Experts of a small language model.
Size: 10 layers, vocabulary 9349.
Experts: a softmax router, a shared expert of 192 neurons.
Training: a variant of SOAP for the experts, 739M tokens, 2820 steps.
Below are experts of layer 6 (counted from 0) of a mixture-of-experts language model. Rows are named router (the router's row for the expert), gate (a neuron's input weights, with its number), up (a neuron's input weights, with its number), down (a neuron's output weights, with its number) and show model dimensions 0-255. Each number is 500 + 25 x the weight over its row's rms, rounded and kept within 0 to 999. Numbers have three digits each.
After each expert's rows: "comes before" lists some tokens at least twice as common just after its tokens as in all text; "mostly gets" lists some tokens that are sent to it at least half of the time. This comes from a sample of Wikipedia text that the model never trained on. Tokens count by the router's weight.

# expert 30
router:552505537460501496485453542506534495486491531509488511507490502513497507494523566509501521508549488551526495500502520518492445472530504511473485487516515527503518458474533500502467486468440502490497483471478496488500523481539496531518506503505583524501492493485510534503529514509526489487512497526438453513486525552479495529487517522536487509492493486496496490511503494493501541495449504501456494490508472518529491488530526519497482503469504515504531504510475515545473513472542462493506506524531416466554519516479512531457486531504496483450528489496475496485544513456506542487517497497510476507476497505471501499528477520497482521527504580505469492487478480544494486462475513467520490513497494482532492532546511545525501532500537491507508500497486559498535517480510515
gate1:530528471495524482456485507534492512468534512480514525529491489483519485485445482540505518536521497485532489522476480501496522542487490484544484506512487509495543515475497477554558470517443505479467534514477521487473458500503518538489522486522495527460513490529494476531514504488479469505486484501490483514485507502487476457526496512500495463496543491437496511490520562519473492474538535516515509486525464471515495518543479507501492498558477492461524554520507502517501488490486486496511469474469477532467485501543513519524537573497512556526541495484499538494509511486493506507528481520515521485493522441500516474506495542507488536517444492481467514508444501526520481517487491522498489506503493506464494461491516482515571511486534514509499509491526495545484544489518552
up1:517552459492511483461478513519480547455533522463522515521499481498528467480452450538511515540518495474523512508484488511486534530480493485521490507518495520500520528501460473560533486523434522485463539526466524495491473502502524532469515488534486528467521499522487496520512495491479478476475478499508483507498524489473501440503495501487473481486541503453500517507512565527478495468534534540516515503544485475539509496537494506528518490544485480476519537518526492497517492476487490493508478483460489520474493517522515522506549559492533569535539483479498542495491512482487485514508496530513501482495523474513508481518509533514488520525423500489479504506450513522533481505490487523514538498510500506466495460483507460513548516497520532509499504469551499521480505487502548
down1:520527480496485495486455482528494528509494485497504493495471497482470494481520491470447472502479465539479501492486520482512499462491499481502512479480460466468482535541519499506475483523500491479514495542493486509489475491462480517474492499493536484495471483485495517441495531473509489554521502493538511517481509476488502536468533489477498514496459494530536543521476490543492515480509523490485534472481479487504498552444487504525497540521508477489494493513566525514504522470488527502515537478522564466547487454556489482519446526527491465507496501468474515485531543464525474493517508488514533485553498492513446448497519519522506452518528511473518480454509532485546494491493492489505507482524532518538526519457486471517465495525485477540450461519507482519456516480523481
comes before: " |", ";", ",", "^{", "0", " |\n"
mostly gets: " footballer", "},", " kick", " bass", " -;", " throw"

# expert 214
router:532530528470518448482498531516542498515522535504474507506481472482498493495507517480480530505539477533517501486468486546500496508506512489492516508492472545495547488495503490500497459475463542483479503496474495550490501492529505519508475515509586547475508504512530536473460545513516466491500505517442489509534531516490520537509514517552513510522489506511505523519537521464497514534494477464510473506516488516522458481495528501467493503465509543502484483516476500530495459502548456493516482532506452498522483518474500509481495487507507500445566491539505469476503501490499560480526485524519477517484478505483486537486512534512485505516492561486495514480511522556515525473494507495510484527495469496507495550549516498528557517476520497459497546450503527481542539480474501
gate0:520533487480456518462494481503553539502515471521486558497472491419505476478542493487472475513534461450492501474547470495528519495523499504496501464508546503515512502515466499519467494505467524492473510512477481555493503499529510506519536532483525520509456542509518547462504536523542488495464480481467511494516503497475517480480544477518457517477529507498474541534511513505472516484517462539494539531546488470512510489463514507526514467473499526543519474470507521499510521475465520506508487545503451498528513475489522537480511525505502523487529484508507510529467465468516509478489450511494497489512509537493490545516499533489472487490484538484506492497482501590494529524551485504508529500505508530491499532525485479487504497492526495504493452511533541497507541476488493
up0:480540503494478482499468521507504513525528484501513508518510471503512476489510509544501506524506457476489444487514472500537496483488518536497503494489491501495512522461455457526494472527488531464471521504528502491461491516527510524505520497483470476524462524515511544467457507498546481481480496530482518485525497502462479456488487511511476518496554532542455485529502542497462518517505459506474508514503496497515461468495505470497500478535525506542511476471471484517483500495525478498485511544500464538505517428482541498459505517498491501451534529554470478501496474527499517499494456506508527517467517497530505510525460528513473516462520544484498441492450490561466523510548501491544557495484477469508550501511492482482491492453513473503485515451498518491517516471483450
down0:479506471450537511521533518489517496509516511510515501513521508509510495521539475534484503527508483513476505523510467505488471462467471486500470513539521526484469506515424490510507503534524549528502490534496522504540490521499505475519495495430472455479492466544551507556490477528519498512480541498509528486513527447492507469456484478545545505484489466561518429514494511491466478467529521459520519504508510469499516509509472446515492496488495513545462493513513518524480548503467528539500488462513504497484501494484524518461477499481505521508481472554525485530497478470501463503471487477461559490460486508509479501533520516488476522486478510501506482524484507514475531483533503501538538473501540519473523494507473478485491516531515519509529539523503535486524484519505456
comes before: "|", " ", " |", " |\n", ".", "1"
mostly gets: " Nominated", " Won", " purs", " scored", " -;", " lawyer"

# expert 20
router:497522516481493495476468515478564507486468548498449526511514490490502515491519559483445539487547466477523490518475476519511484507552523496476531482467474525474500465504510487490504492464447527508490465435506474539489502479498484515500484480520548529496469481495550541461476508515528500497501483522464483502506505516465501557478520517540484479466484484478513535518517510440488518520475449493472464497523491526496472482495512511507471470463535544490521468528464524532498467499554472490529505528511490479528506516475491522486474481517476498468551490509518481453511506481513504461536488491526496524503471528516504543537512539504510485523502532494471507496488486535533471469491503467514508471488500484523495527538517512528516522484508488485459500495482507482559537477501512
gate0:521522513499509514469498479528506519481486485505480505497538511491530475485478485512471466511551521483532515513513484514491523476518507485524522464470502479545477518508484522501475488466492508551528514528531507509548482507500479505532499513481501481437515536486494485535520489523536524500487446524528486494492519476498498497482493476532543508489519479497517539472475485465543516509522517529533516510487543484526533471483448465439472446437514489548480506500515460441510461456488494486494490519528514491524538482515517497499495497496494519477446483518445519501527450491507483510531548500509473485500513480509471505469491531514489475493518612475522541476509470526478480499495482491467497488523525480495471502525498482498474503512490461523476481507481468495463459529505478
up0:507559545479484511484492541527509495487480503484506500496534483482519493491512501488472467510525489497507471496505494482479509458536540509508499468495473464547488487485487532496467540497482472520539506498504498533542495490492485514524520502485508468456556477507467482532485495507475505468498485536486517498508507479527479495506554505554540522515525459441500506461480502443561541534505495539508517487553523515514513493515500506468481474447503480523478521491479483454521492514478470507510474523501502507501550495475520514469518501478495507488478490520465508492543451470577520490520484512512483473504464524518469489489496515525475512477517542509548479518478461514461478495490490495491501478489460504546474502541528479499520470505540449542446523492502491503463541473477485
down0:499502477485518465438489488508531506522484512503503517491503478496469468536480548496502522496526486546529512457499481544501495476501539502470448490475498493479501517552486495493496494488526488489540469504558491512510524511537513500476474524448503519518498499468494499500514471462469498501459508512469547491503507510534578456505500472483523509497519515516510537484457455537537506519469479495494456482463445538506500524500477500519486472491506490521529468493476509505465473488479511451552532483464500519527520496466517544472539491537508524537495485532469496498469482512511453427483472460509473494499469502488544532463489472509507506503503510536501505549512476487521508538483496511469482506470513471544513532485484512510458490483511529527522509483492473516526477526469479
comes before: " |", ",", " (", "\n", " –", ";"
mostly gets: " Jones", "ller", "ović", "owski", "sson", " Johnson"

# expert 8
router:525485559489525480486474552513513533512525494534458513508475490501479516465513577497511505472498460536487459510471508506544472495574525495503534529487492490490538460470541498507454504469507503487507494478489496488473518472493477514545490465505592518518459484509505521473463488488486511474505460487458479492518495520450490512510555498522493487497468483482483491526493504490494511532463472488457492511543468514517493466513497507498495481514489519471502479485504540527502464475518467458525496479548473508519507495502489489469491466539495500495535523491516500464529527496516532482518498462523523559500486496453522531509493540505490483518482509511458506501477406512489524486517493459523512522485485495526517518517481508517515535481502518492499495474466499471537513484498504
gate1:497503538486515505516475490508521481523499481522460455469535483519472483516488544492488513479525499532479457489487531507498509501469517501474538462486490501516504487511502496525500496524503506519483529522458451452485544545516494509542477492502562526514517565491463486521499484516494546500536511505475501494493493526467510474434494529488464538544491502500488459523522471513500492522478495444470510530524454501461488475543494496477511511454536478529488505513448545514494467461530471512522503504524489510558463505527559508469489490532485492500519509505494470530514468476590510507492494528454480467502460513503494480517549498486496478464506521526518475513514501470527464502469501494486509528527461488484436498494519516492515504520482493477515517479519498497502487533496505
up1:521503545471518505531510473505505500492492479525485458439555517514488507487492536483483500507502467547486468493483479471514507502494488469465530473476500498532496494488490484490492519503509516513522532523469449440500543496500490505546469481515539500489516544470461498523475456486501568526547542478445502488501524526474526442463502519490517538526473511496507457544523504514508468521491471465451515541529446523465524507512476488459531547461503466488486516509473536506483487477502475526534529514526515510502485486524566496511490492503497511519522498506518500523477487519581536498507504476437494506490485466518496448528531518482506483502524507509497484521489511481485482488463506495516514504524471504502461507469487502496490512495442519475506508513526476508490488533492500
down1:462524522516504512518483499499514463507516515472507511493512483498550496467467493502487494470491459550451498482457478506481491483524472529466506489504507469490511502525527513462474508488539487531517522556506535493450467499504488455508464485469533509500470505505494470499493485579467496518586484533489457520499462470486529492467492474458525502525520496513497503488536493522499528466486501498464518473479526552521478508539493502537466536501532487498468547520457519504487499507491492484485529498431512547523475482504498491454532521490454490456504518488500534470489525489529564528517513476539508520509512497503485481495519512472483510511546518503491498502519484497533556515519485517494531518510549492483487485497493518525472514493500448480557485485501503508498516462473497
comes before: " (", ")", ")\n\n", ")\n", "\n", "–"
mostly gets: "Gls", " lb", " mi", " ago", "°E", "EE"

# expert 77
router:508555481480510500504498517480517527501462500486452481539497499457456547483517544521507541476518498517543507518502501544490477516507550488528545499491470535511500471537491465495482521473484528490508477473489492499460509483475492545552512509519519518479473470493546501484506508490533498468518520500469469490529526559442488524511472484503526486483513466483518533467523537456508466525468497521485480499533488521515495482513521532494510482484481522501517487503504507531502475477503499463499535502522510448510537538495502520494470521535475495460544516515475477503488550485486528468568522504544473484473480499491501531507505511513473498522479544475499512469483481537525438453478511458510482500493506522529493483541473565527505547482524488505495528505464500483518487522509515
gate0:509484474484477476468530539472485473464560507521479548495530481479534522526525489520513494505514514473520515558479497477495506491513505544519475504505499481493494476498491523513529510500496479446483528481525500542476483463492494524489504526490520495481518465510457519449559451520547527514491493528477517487487540502485487498506502528501516506494482465509516536480493490511471453502504494477494527432580519479498505488475496495514492519534500508440515500502529459508531494490502480496471519500510513503456454501502492516488470528508497484456526473507489467467544506484484497522522505489489484472475492510498514553512450486511515518482535503447476441485532465485503515500508541477559481484499459479539485438513484513519462455500529522457504502489497498465511476493550500
up0:503505537503524536525468486521535514510449495494516481491463515542501454466473520494491514498510474492512488439514507495509502513511500454484525473474488523516504521506510465494483494503504504558539456507487470461470493549518460467517481466505490540506473499504554482553449511490497467496530504467521480512492451489496489518478494473499480525499489570459498453482487494452545537495540473532471468568456501502480475529506498515511544466485506515538484512508468519499494504503507534524517502507481493491542542516518511479520508482488493501509488512491500500515477497520507498485464511480485509515549510481514491483489554525463500475502498505533519537468470540495488498499483451524451526487490564525492499541482512507485576519506458478520499512520517495504479510527470503
down0:475528524534504516533520464498540485537489547484510473529531558482501491511492503504522488511512492510520515508475529530528487492529523513507501568537517529519500493499515514490514489469471506486498514519576462483505514509504482449447502495496474467446547508462458529521503493484519483491485490516500482435529485505486517469510493492494480556458551499503515502470519527451494530524511533494464490510464462518527483523551513534490469483494516520515478496447533519487528513514498517503478524501495500477473483501487459471487493462495505484483510543503500503477479489525505508489514501501492507534505503492461492552491479497492495490498492474514523507466521557484501534504500444541510494438487492513495534518543581506494540506537490464515522536492459492469486484496508532
comes before: "\"", ",", "s", "i", " and", " ("
mostly gets: "wood", "ruth", "appy", "friend", "ijing", " mind"

# expert 82
router:491503455468495500433486534441527489479484525505460474484474508472492513459513564505452560453546507501489504520469488506490496499498482506498515497481484509517506483490513464512492495474467506486489445456478465508468483477484473491532490495507515515461491494526529540500506520523511472471511510512456485524503482518456488501510533538527509501503524509474510523484515505470494486503482485501458526479492495515512498526505507499486498491515504502487535463525516531522488454491538502464505527497526499452519534527532462518458494494534473485475513495518470450472500498491554492514531490488528436512487476471496526486502524525509506477482511538468462467491510466502519549479490526472548495523469486472558508535541521536511534530518548516476468532469451497477515540498524503
gate0:515512504516524524440485543564504516490517517482464489505454495509482493524491480520480466491514486492517476523507531501479488493547497522486535512521516480499502499477482567515498508478507514513493472518487517514531520484505492496520539518498515522453450456537493494490516516535457519473485491500491500516499494495550482503496506529487512495519486501513524484475462505497493530495482511517554525447513517477485515472508532508472512473524525494519549539522513511532512483506497486535526523504526494521568456520463501518514485491479485562469516505482453491502527470468489499518509472546491514539495479494505547506552467511517540510502543490452468522473496466570541519517495537519443501475518489521511507515452522533518492539436532512502531489485491462519521514504506534
up0:498508487545516488518555498479494500493515480524524477492483513472512509518506508463502493484510491510526505513441484480561520492449481489533533432491510497535490524511481496525483490518528486477540461498524473494513473517499494512454502521535511518491502509493502521513482467489515520560468519507499454503462536504513527491486495477522496511483475548470488494496505478479500463500493441488481488512526503497448496511512483447555515543488532505451473534481515468472490497536473505488514520530493510486453509515494551459502506485531504452552463493506553518537489524513494484514494541486456499508503507487516481487520512505494521503495504481485484520473485534467450494490526438495494463549453550475479473511505501500481493480502472519456520535513547516453507467491468463
down0:468501504484513500485528497473443536519526496479513508495499515466473505515517501474455501531485460498525466534495510485510489498512480466539515547475482500524518477481514507541507494540519509499463496521460488544465459502504467532473507460488499494482515514496491547487496472483528527463481469507520534496487523485499498482527531456475520496513508488474480548491515461472551504471469494472481513502543469496483471493500522494503504565477526458500502482524561516505528488504472524482523458543476514487532489493480478517503506513472546481531478470514555508515492489496532516495482481502527548484477515490533471523516481498529491506511483523496537506530530511470456505450507521492526448543520478484476497462488478566519518499528525480464549504449459486526547473527502505
comes before: ",", "'s", " (", "o", "\n", "er"
mostly gets: "bert", " Tun", " Berlin", "dam", " Johann", "iago"

# expert 163
router:548481551505519472469481516475563501508478513512445528514501454506490510516506558470468503514572487524499469522507486518490487545537524499513476511502510519493558431514507499503518479484487537497472500475488474516498519506531484516515500493498544519504493491517543499471480488465496492445511480487475474507532502537500465538514532536510496477530514483481506533498508529450483527511512484477459456499491473537480497455529554517490529511499489527467504509481510480520496493465541473489498497506499453502515510546491510532484508534530476517469543504494467496474530547503491534478545482488499464518478500521495553527506495511506489512490511525525488500482506524515492494444493510473520476548479494463513494506526538518552514564499495497461493500480469536486530508501531509
gate0:454486482513543482499495530479503476482474503477500488531503493499502490509527533436476534518547514534461544476476510471502499499499470451538491468511497511490517521514470499463514474509484502521523469504469505496500496553506467494494496560505487507466489519526537488492493497506483513522514519472490511509495493504497502573483507500493514460550515557511489543503477497527500512512529507484478511503522453486513484473533526497497487502524507526539544498450504480499508511543521502503499436450497475494501519464487473502455525477545478501493504491489510536436500526528490507498488483489480510494550474503504596506503517485482459513530484509516492483500531488517471498505480519499528461504463526506471483506457525532517532480490511491461548510523514471535469493569548499
up0:439499487528527507488504524487465471457470517484504496546522494510491516503489522480491511493551532515505551460462496483488492470481462466548493479501493501491497503531482498465544503515476516508567491511497522470521462553494505487495509543533492492441498496540508480534533464451491498510518504473534503515509505498496506603490511498509532451524502535514486513497504492515538472506524515511501485476547485477518491515526498485510479512522519518533522495479477503482487494529496509515495439424500489504488518482473487522468519490533500512513495507499473519471468493536507488498466477468506529463499472489509581520486510477501477506535479493517486470498522500486495508490488494465488466513483496485483502506466477538522566464488515516485530503538510461524467503541551491
down0:464505503527551486514509528539502506462530526497505516531540493528502464503502496499501454517466549529520484485496515510473473527462513534502526447471505466467483506442479507485508536470511479512556502519519512476475503509475543458512515445478482505502502497535506488524547500454497481572518486470516500492470513503503489523494492502486489561526500552508508503497482513502487521501511497517510500516490476514485496466525476506539535559514512453467520489508485485527467523521521485512516507512499506536563506487559474493477495465479512527469563515517501523474492473498470493515511528496508516544444569538515494481461534466502492499517509437498517506482506545495492504522521506467481513477485500466508513520539476507526535501494506519512529507495485506495526490483509448
comes before: " |", " ", "–", "0", "1", ";"
mostly gets: " medalist", " Writer", " NHL"

# expert 150
router:568508530480526461483479518486517502510502504529447506479467515479482519459491539480480524508491465540505495484487504535536437479501499513491524489482472493476542429493486484474475495485495476465548470479494475500469517472520477502500482480552524517517500487505501541485464539486491508466524528500463464531534506582469472501536538510526464472517526486489487515491528503470510523535458545476481484503513502520518478484504510516487466479495499532507504459482506502533493475513509492483502509465549496506504501513489537491456522518508484514472522508528439523488497509446490514474508485457524471496539501527469514526506512489520488512509498528486491474448519436497492508439502499464491503549487502512515490547555493486517501501486516504480481507485462527501515529479495528
gate0:513513481508501511502485528525524519495527453496507518503458530521493530447466526472482525552518481489511514540501495526534513531502493466467518501474482491477537469498470524549499451495497475477513507476508465507517517492487485475529495507526530535510493537453510572509499505494515505490508492478503487492563537493478498501476500512535495507486547479529485554493516510499510489458515543470529509501473451535495535520522491512480465469505480514467507541527501505560527505480521469475505515510540473475494486526496499527531478507502491544463521471519458485509447495503469520518491499511494482502503482487500480529493478500472500501467478470500489497521429500522465474515570476523481489530526492507519476558499506525504506524470532498495522517560493501516484504484576544
up0:506496504525513499498509510496509498484486534498512448497549465473503517536503501492521508456501460540477485513500485466492489478495507508523480500523508501555499510507540503465491570495484517524468524511506538485483456504530514524501507499512513498463509463508516454488475492491529511487489485555493516509434458515477490502483515505485461498492477512472512431499462510489499509515487456550470493520505519497511504472497481485493500521482515498507497427505500459435476470501496508524505478513460505512508529481485506484481496485511534471504501530505513498479563547524519487470502512537515516546480507522527533485521502512526529511520514548510497458512529479462535523434443506481532539453438489498515536470456516495501503513526500494506500483453479510481523496524430495
down0:510569562489501503537467491427498523510475539519503541464505457487508514482547513462540496524500510485524539482533511485443492522477538506487511483459502507470466452531467513469491500558506523494472548519494508532483533509469491566470544484501485496495505524492513524522482511517529485486510505531487496497502494513462478506511467503467524510516467452500494464467476517511529488499478487474477508500479503461467474450509493476484513531490530503485508464546497489491526505464470494518480503502511512494491483480530480495489541514540439507533451507496512505494502475522493482481545478496492487503508504487525456494537472512529519481487459504440524531482522479501482506517480530479501466474512534512487540477487525500561483500491464510467501508505505517495531523493476463
comes before: " in", ".", " ft", "0", "°", "1"
mostly gets: " born", "″E", " home", "Born", " based", " household"

# expert 145
router:536486535481523494517473505497481510510487528507483532504475462483472530490499564509495496476545457498509487492489497499529448490519533514464507525504485476479541458455492473473466459482451557453511464497457483509492479526529497482532475500492563491496524520498503489449484537466513482466529516504458502509494466522458458478510468477525505492510515507499509519481494519457498492512458519488510476528536448531499451454534545553506502479501489535482501496505500488519494495496513489439508471515514491454499532524497499528499512514543507522464488515478476490484528496467517524492529475494502486540458472502451497493516518517516482528502517495523472499487456457502511507441460512471494461520480494472529499497530478503521502495479521480460511496472467546538513518494483501
gate0:542502445493512527482538514488448510530517452509512523509437496505462543526496477455528515475465499475496495461518476478521508547497502524510456518469506462488505525459467532522462499511519454498498509516467527529530506498478519485525444463482440477474509535489515521519475493487508466533471528500469476510506512502470452515545469520487513492505498476512499527511540522498480511544469504475481472492524485493488501495498535552502453505497474470477522518514456496506536547518501504498519479510476509499487474487461512533498533543501501571495501542505502500488458491480498470506502480468502494504491501509484505486482508512487485504485458499552442504508462458486491510583534487506524474497462524503502510443500486521484513501518514504482503492487481497542517488466510482
up0:489490566492505467508468484506520506469497556476482506520561511510539461487521522549467487548506514516500504535484501509488474428502470479495544502527452513495480483534527467434517502482478533491497504487561488496456513488518467510487544552525546508501474480510494482474511513501493564475516459486511509481535491505552521490498515498491483515524515535471485472473456469489512501457545485523514490521451483525529503487480484480495520506513518509532475493499553502514492486461491496486463528490535497511511536511555482474512492472516518455490493478504501511513500526490502503485469515517510537490494483468512494522509515500505516500485561480459544514494537550503495528467473523500488531505529505509509494547476496469522486533506492490483496495530517523464472507541503534
down0:491512484550500492493482523513501464489537487502465493521530522472504479477567512508468477505520527531476519529469513509501506498490525509473516518496492521487492495478492496511534520480484471485431484505527483433482498496509495545516506495478519487504472506504542484530476481532487570500491472513520435508478523534531505525480529513471498478515509568509462470470483478455494552453511486462522524511488533509467467484500532509492483453502532498501463472481514485458541529461464535459486554500511503526513496468485525472529497494504470509508472479495550506516481549514514506475523509491508514525500443488554496483506558531489495501491469522503525474501484486486503496539484480517526508543522469494499528512487483509549497484506502505538507523496476503472505527530478557
comes before: ":", " zone", " code", " of", " by", " office"
mostly gets: " Coordinates", " Species", " Succeeded", " Height", " Turnout", "/km"

# expert 64
router:506504516515506497453515540491525508516485551539476511491506451513483542506512558462482505487551491576510466509479489496539489508522510497493498506518477547495506503496503505475504489416480555502527488486471476523484504515548470483528500503519525546493492493521530546502451516524515488490489516519503490510539500544491458507487516522520470519492483496487474510520553501494502471520472439497441463486486511518535467487496507510492524529502499543512517505514476488560462458486541483501519495533515482485492493493493512522497528489519509524434529521516485458479514515486506536490528485501498482522502463486509521534489512518510495511507505547489465528520510500510515467433479522491533495531456507509542504549516534509520522531488488525455495494482497545479537520494483511
gate0:532500520513510502498489493524472489526483496470493468488482545524456449519488512517491517465553483516519468480485475480532504488514513497513501548503506474468542508511528523492484490507523522532525498502522495500484510510505469485495550537572491495547543535522487515497512509506531494512504511511525507447549492494510462499514458510546550522515493551460507518456499482453529487483510512465491509425497516476546489474509496483494486506487453505479478488495485520510521482494539490503535504473510506447491474517510491485521478501501479491427477505497495484495514483471512487521522518490451508490512471494528502503524472460433504467507459468472489475481474513426468466493482486503537470498446499483514514526491533485510467524498482520494484475482463492512524514467555484
up0:477500494471502485512499502469538510510492512523477521504514452490531531473512511470499497548452526488491522504511512521460497510481488501480505456497481517541485479506482475497513508511479477482469508492471488521521498478494517504496463477415526497472454489480527499508502498491461500469510491488471484541452501510500539504473553488461445470485507450524498484536504525534498521497513498541509476556504478529447534520504494527513515491499560491530528509517498489475508503511465502489474502515503478531523527483483497520474537509507511505573523491501492540491486522532502533466492484513539487490477515501464482506468541547547487532475538505529489523523521491581522526529501512488453527507563502507500496475514470514502533481495522478504515508525511480520493480528426529
down0:514494491497518523503531487492497471514479481520517488473507513518507516541514503482494454546518491524537520478477534528477527473506521505474513497494558514490455519490508513467493479494508501465474478506505461525475500494489496535471503558481470553494525472457442447508551492480519485504501512508466488509490541467531497512513493491474429502524519515530457465515475526519455516494515538517532528483497473505467538475477480530494484514476491486509505501521483505504533503439507461525521504546470516466534484498511472511471509515521492481518504482513465468473526531489503505443452527517540508456504475483444497466507498485517455519459482468509516499471487523533541468503492497557509507500500504468509484480474498492507519507473506525513506533505544529480522495460568480
comes before: "-", " |", ".", " |\n", "\n", "″W"
mostly gets: " Ireland", " Scotland", " Massachusetts", " England", " Arkansas", " Pennsylvania"

# expert 39
router:470525509490484513503470553509553486500488518515417510497492498491469513513511536509467506473538477478521491511501524491509471489523508503496485469472466493511503458525504533505484507468460527515512497483485456535462505529505485520503503500553562561482494488499491516500446507532518520510507499484503481486520537532526513520509503506534467508495502465462503521522487502466470521531448443468448483497486504526512477505533564518496484454501488506478522503545484511523474469468506461470509467530540450488563513510490477513479483476503471499462527507547489493468500489477536520481527476486515468487483491509510525529532473535537487501505514525499495490505469456539513491494492539432531483469476452471537505529501498519530494526486465497488494503482480508488512490493501500
gate0:517509505532498557500495477537509484497516479495506499496475527498534480511517553484514472498505481497511497511505478483486515445558557495483534492503493522518484513486471499502526493444483524526487523512507517549462515521494501520541548486484484515461471495530502503494453496499512468532413502490512533511485509498494514524494512481521508492486503542483485495522502489509462496492481477510474488453526497494516443492502497546524397490485487510528515496506484501523521500524514457477485479510536514525534504484488521479439530503510462447494468520496567474502522533511519522494465527472508493506525504462509523506477520501491534492517504484471500553522523492522560451508514491464528488498522504509533499529493523472524471501483490526510492477546477493539521539518547491
up0:515498471521525514506482471502494455517542509485440515491428501509537504507524559445526502500510460499522517480488527480520477471558541507465488474511526502512493514497496503497508469442497523478497526516502488497480496516520497518529496494473496467507483485497532498520455525483544463511451511506491512517527535513498517518502535505554478503543532549492475508516495527516521487548495485529480452504532482519500449558498464473486489469449465497545496494476474519512508473523510463477504496522490516508494525469500505460460555516553487478511465490517540493524497484463521507471465499500519451489473518461508489512469517542473534475532521520496503529507490488520534520509489489515511493529498530524490529511498524452512458485509513518484483488523464482548515531514495524
down0:544481487479527466491502469526488537517527511541501477520520501542485533537473475491497505503499508505532490502478530490506516467531508521496476477483502507496484500497486520443502496463454525536474535495497498525491506507507493422518475466485546512525488486547496491544520508490547499512485550498492497537517524503534502488513483474501550472475515519499480496488482542519543503540479492524510504512489505514459509545516449502533547501504523523511483494448470522548493506534512519492514488510480477495467475498520522512502535488524508463537514532457469481522472499511499518464555495464514466507502491481508544456536497490490515485492504526515510490505527466496511488493466479521510534509454447540496498446486493502485496466496486505511461505515455486532546469506594490
comes before: " |", " (", ",", "ov", "\n", "z"
mostly gets: " Ivan", "rez", "ski", "sky", " ESP", "ci"

# expert 161
router:502464489493542488469491519482524518493476519535498488479472451475504516479497504512517525468540482530480509507483465516508480524559519499469491533476467525488547470489526516505476476480486532471504495467457454499508491474503505484522496475528580514549496472480502509474455541486489493495490482537488503495541509568462462518526512513576505510524484488510495514481506515463502503485486511434508476487514481542504448504514508526507492484487443530463526511510488497511484470500511509469527509518547481503508491508487518516516529493522483509492504498476502530479528515523496552485490465459468497539503478502482488483525511532505465522507457476509459480480502463543518483523491530483468463552485515493540493522533497535535525511470487497480468498474488538489508554459503515
gate0:490479502525515481525512504505478515502520533526485542534498515515489542520480512496473518527528486473506496507519493482499487476497465511489530485514470503473495486457510501531509500502523508513474455523529511474489514524496516473529515539474486537503473459444486492508453493472497576488497483490496521497422490478476445545503488510489467519495514499521513478553521500500516466478502506516525535508462525546552465524529513530540492486517493501498442527474471491504512529485523514508507484458488480481494485514520534501489473494518478531504495526482491485480530513498454552509520544483472493506538505460526479501500517513502516456530518463533482521531509476561509505477466525496474470553530492490514513478469532519473482467503464527479454540512494458456528501500562475
up0:525521508501490472513498517511517540527496519480515481457537482498517448493524478503511483433474462488491493494496544529468500514517515514505471524481524516508468509496517481481498511499519470492522499466503442506516504523501469489489492441493490462514520498543528517491508497529519465521494532524491530486548463501532530486503502505509532484514469470487475512477505493499492508530505459500481512518503499454505525468452481489501524514508524503532486510527532510514452492558495499533501500547465526532532520536469497463488510522471514467511495522520487507503464493536520482508505437537518508532461512535464484515518485466492448514463484510467528482442465507463471512506543467506522555488498499480539508518519481508546517506479516477518550468536510482517482483535423536
down0:502488543491498488492538463502519470531495487491487464495529505484518538486486487476466531536498502522464482506504453496512488471533508528455450482534496487463480519536533515510477500517505475479508554544520466472505500493517486488481526533527488503443499495512506521509506477497508496500541498521463490483512510548524501485504484477511493486482504558484506472470495519485483541495457520511483513500493544440529457481504513461525500507486532520523489514492494540514430505531537495486501529463475512505559522511499526471485501530509496504507542471487493540474498489531542483502494470460531490461521523509516503508537489528503483511474428541521490505472461523524534519487550547468470463493489537494520500507530541478529536504501486494492453512447535463518480498517493505
comes before: ":", " Animalia", " of", "\n", " classification", " Plant"
mostly gets: " JPL", " Genus", "Scientific", " Binomial", " Died", " Animalia"